Below are experts of layer 4 (counted from 0) of a mixture-of-experts language model. Rows are named router (the router's row for the expert) and show model dimensions 80-159. Each number is 128 + 24 x the weight over its row's rms, rounded and kept within 0 to 255.
Before each expert's rows: a language model's description of what the expert responds to; "gets" lists some tokens that make up at least twice as much of what it gets as of all text. This comes from a sample of Wikipedia text that the model never trained on. Tokens count by the router's weight.

# expert 30
What it handles: Starts of country and place names (Ital-, Germany, Az-er-baijan), and dashes in sports scores or records like 13–0, 3-3.
gets: "–", "-", ".", "Sp", "Ar", "S"
router [145 107 159 150 111 140 157 142 155 116 148 145 151 156 167 161 140 149 120 158 129 128 126 120 112 148 128  88 165 180 139 147 145 130  82  86 148 119 114 178 118  88 105 152 139 108 159  80 145 124 112 108 143 189 140 119 102 149 144 110 141 139 122 112 104 137  75  86 148 139 142 118 129 101 110 150 109  74 111 116]

# expert 18
What it handles: Spaces, pipes and labels in vote and statistics tables (Total, Candidate, Date), plus the prefixes con-, dis-, del-.
gets: " ", "con", "Con", "% ", "dis", ") "
router [110 157 122 115 113 123 115 165 101 134 141 100 149 138 132 160 159 153  71  98 140 156 157  87 140 143 124 121 117 125 152 183 115  83 123 159 163  95 128 165 125  91 145 152 121 119 130 133 149  93  95 105 165 115 151 140 132 131 127 113  98 101 122 117 100 108  99 114 134  92 156 138 117  87 135 123 120 140 101  70]

# expert 12
What it handles: Opening quotation marks and apostrophes before song, album or quoted titles, and first words inside titles like My, You, The.
gets: "\"", "'", "The ", ": ", "I ", "’"
router [105 161 138 177  93 135 129 181 167  89 135 118 145  92 114  97 163 120 114 130 164 148  88 144 149 137 114 133 122 114 121 112 125 121 116 114 163 110 115 147 171 106  86 144 169 127 148 115 120 126 125 157 136  92 121 145 107 111 151 120 143 110 138 123 112 177  91  71 148 126 138  54 128 151 107 127 123 105 107 102]

# expert 4
What it handles: Commas closing introductory phrases, and subordinating words like that, when, while, because, as in "In 2018, he batted".
gets: ", ", "that ", "which ", "where ", "when ", "while "
router [112 123 149 155 130  89 175 105 150 129 131  69 125 112 116 145 126 156 145 132 135 114 157 173 128 115 169 121 135 119 135 146  77 135  72 172 120 100 139 142 144  76 137 161 138 150 154  75 145 107 148 137 141 109 135 144  92 121 108  78 140 112 163 105 155 136  89 109 153 122 149  82 179 129 143 163 121 131  93 122]

# expert 15
What it handles: Capital letters or first pieces of surnames and given names right after a first name or "by", such as B-ianculli, T-akasugi, P-owell.
gets: "K", "| ", "H", "G", "the ", "B"
router [100 123 185 140 100 125 124 153 152  91 136 143 132 108  84  97 180 166 108 146 159 137 124 174  93 119 164 146 103 111 129 162 138 129 149 116 122 106 147 138 179 102  89 149 152 118 139 134 160 139 118 143 121 133 142 128 133 115 129 117 137 117 143  84 111 183 151 135 195 146 122 125 172 128 112  92 163 159 162 126]

# expert 5
What it handles: Final word pieces and separators in tables, headings and list pages, such as Refer-ence, Resul-ts, pipe cells and == marks.
gets: "|", "==", " ", "er", "- ", "ent"
router [ 80 157 117 125 100 137 112 150 107 114 157 120 148 117 135 157 146 148 104 147 164 143  99 148 111 140 135  99 120 131 120 170 156 113  95 140 152 121 115 113 138 103 106 154 152 103 135 123 149 107 113  89 150  69 136 104 101 131 104 116 142 152 128  96 147 133 102 110 154 177 151 126 160 127 108 165 138 132 156 117]

# expert 29
What it handles: Job titles and role nouns before a person's name, such as President, Minister, head coach, film historian, reviewer.
gets: "er ", ", ", "\n", "ist ", "ian ", "or "
router [149 140 155 122 128 130 100 154 161 120 156 129 124 164 101 130 124 141 100 146 123 144  85 119 110 115 133 139 148 137 135 127 133 119 124 125 169 115 111  97 130 111 115 141 135 121 123  73 102 149 120  90 133 136 137 111  75 123 112 101 137 135 127 112  94 109 150 124 137 170 159 141 144  82 116 117 158 118 169 115]

# expert 1
What it handles: Numbers giving counts or quantities, often in tables or before units, such as 29 wildfires, 130 residents, 4,562 votes.
gets: "re", "m", "w", "1 ", "6 ", "8 "
router [153 119 116 127 124 191 121  98 119 110 130 142 148 128 130 156 144 126 125 138 148 144 165 138 150 125 125  90 146 155 138 162 119 136 116  77 175 162 141 115 139 109  83 162 133 105 187 108 145 133  98  93 154  90 133 109 114 114 142 101 135 105 141 139 135 129 160  80 153 126 120 122 128 109 180 151 136 137 161 138]

# expert 28
What it handles: Single capital letters starting acronyms, codes or capitalized names, such as EDT, CA, HUN, APOEL, and Eukaryota.
gets: "E", "F", "W", "A", "O", "L"
router [147 127 116  75  92 131 115 119 108 101 145 147 163 101  86 127 140 145 113  98 114 131 188 161 144 163 133 134 152 138 179 126 128  80 136 128 126 143 101  99 134 125 153 171 132 132 148 119 141 109 130 122 126 112 108 130  63 181 140 135 113  83 125 115 104 108 110 136 151  82 200  74 102  97 126  86 123 147 165 102]

# expert 24
What it handles: Joining tokens like "and", "&", en dashes between numbers (aged 81–82), hyphens, and accented or Thai/Japanese bytes inside names.
gets: "and ", "–", "-", "h", ".", "/ "
router [140 138 130 139 127  78 119 136 139  99 137 113 136 159 127 146 153 144 114 159 153 140 150 107  93 139 145 125 129 104 149 149 143 157  93 171 147 121 109 150 123 114 116 154 154  80 136 126 162 118 116 146 132 126 136 130 148 137 116 125 158 107 139 105 109 115 131 114 159 129 151 100 132 120 106 155 136 151  88 114]

# expert 31
What it handles: Common first names like John, Michael, David, and endings of name pieces mid-name, such as Marsh(all), Leid(y), Jon(es).
gets: "o ", "a ", "i ", "an ", "y ", "e "
router [ 92 127 148 114 109 113  92 176 105  85 143  82 125 124 157 107 165 139 137 151 138 103 152 170 129 119 187 142 149 164 126 142 133 160 130 115 123 112  94 109 162  87 121 151 152 130 163 161 118 116 166 125 140 120 128 152 155 147 101 115 149 154 125  86 131 123 111 141 139 105 125 144 119 109 159  75 190 109 160 130]

# expert 16
What it handles: Subject pronouns and common words in biographies, like she, he, his, her, was, a, as in "where she earned".
gets: "a ", "he ", "his ", "was ", "He ", "\n"
router [104 162 158 128 113 230 121 133 129 106 143 115 138 100  60 116 143 162 115 137 129 142 134 115 109 122 136 120 129  96 151 139 162 162  68 122 138 130 113 163 136 124 142 143 142 144 160 130 137  83  98 136 133  45 159 104 105 150 125 100 143 122 162 104 164 155 168  99 146 142 159 118 132 116 110 130 159 123 133 122]

# expert 22
What it handles: Full stops and paragraph breaks ending sentences, including after closing quotes or parentheses, plus sentence-opening However.
gets: ". ", "\n\n", ".", "\n", "). ", "\". "
router [161 158 150 128  93 154 143 129 116 141 158 126 145 103  89 114 144 123  98 132 146 134  87 127 111  84 176 101 146 120 124 144 129 146 130 131 157  84 127 116 142 108  85 158 143 129 167 101 116 144 123 158 156 125 115  84 124 149 164 112 149 145 143 108 157 151 172 147 140 140 173 113 125 138 114 159 167 119 145 122]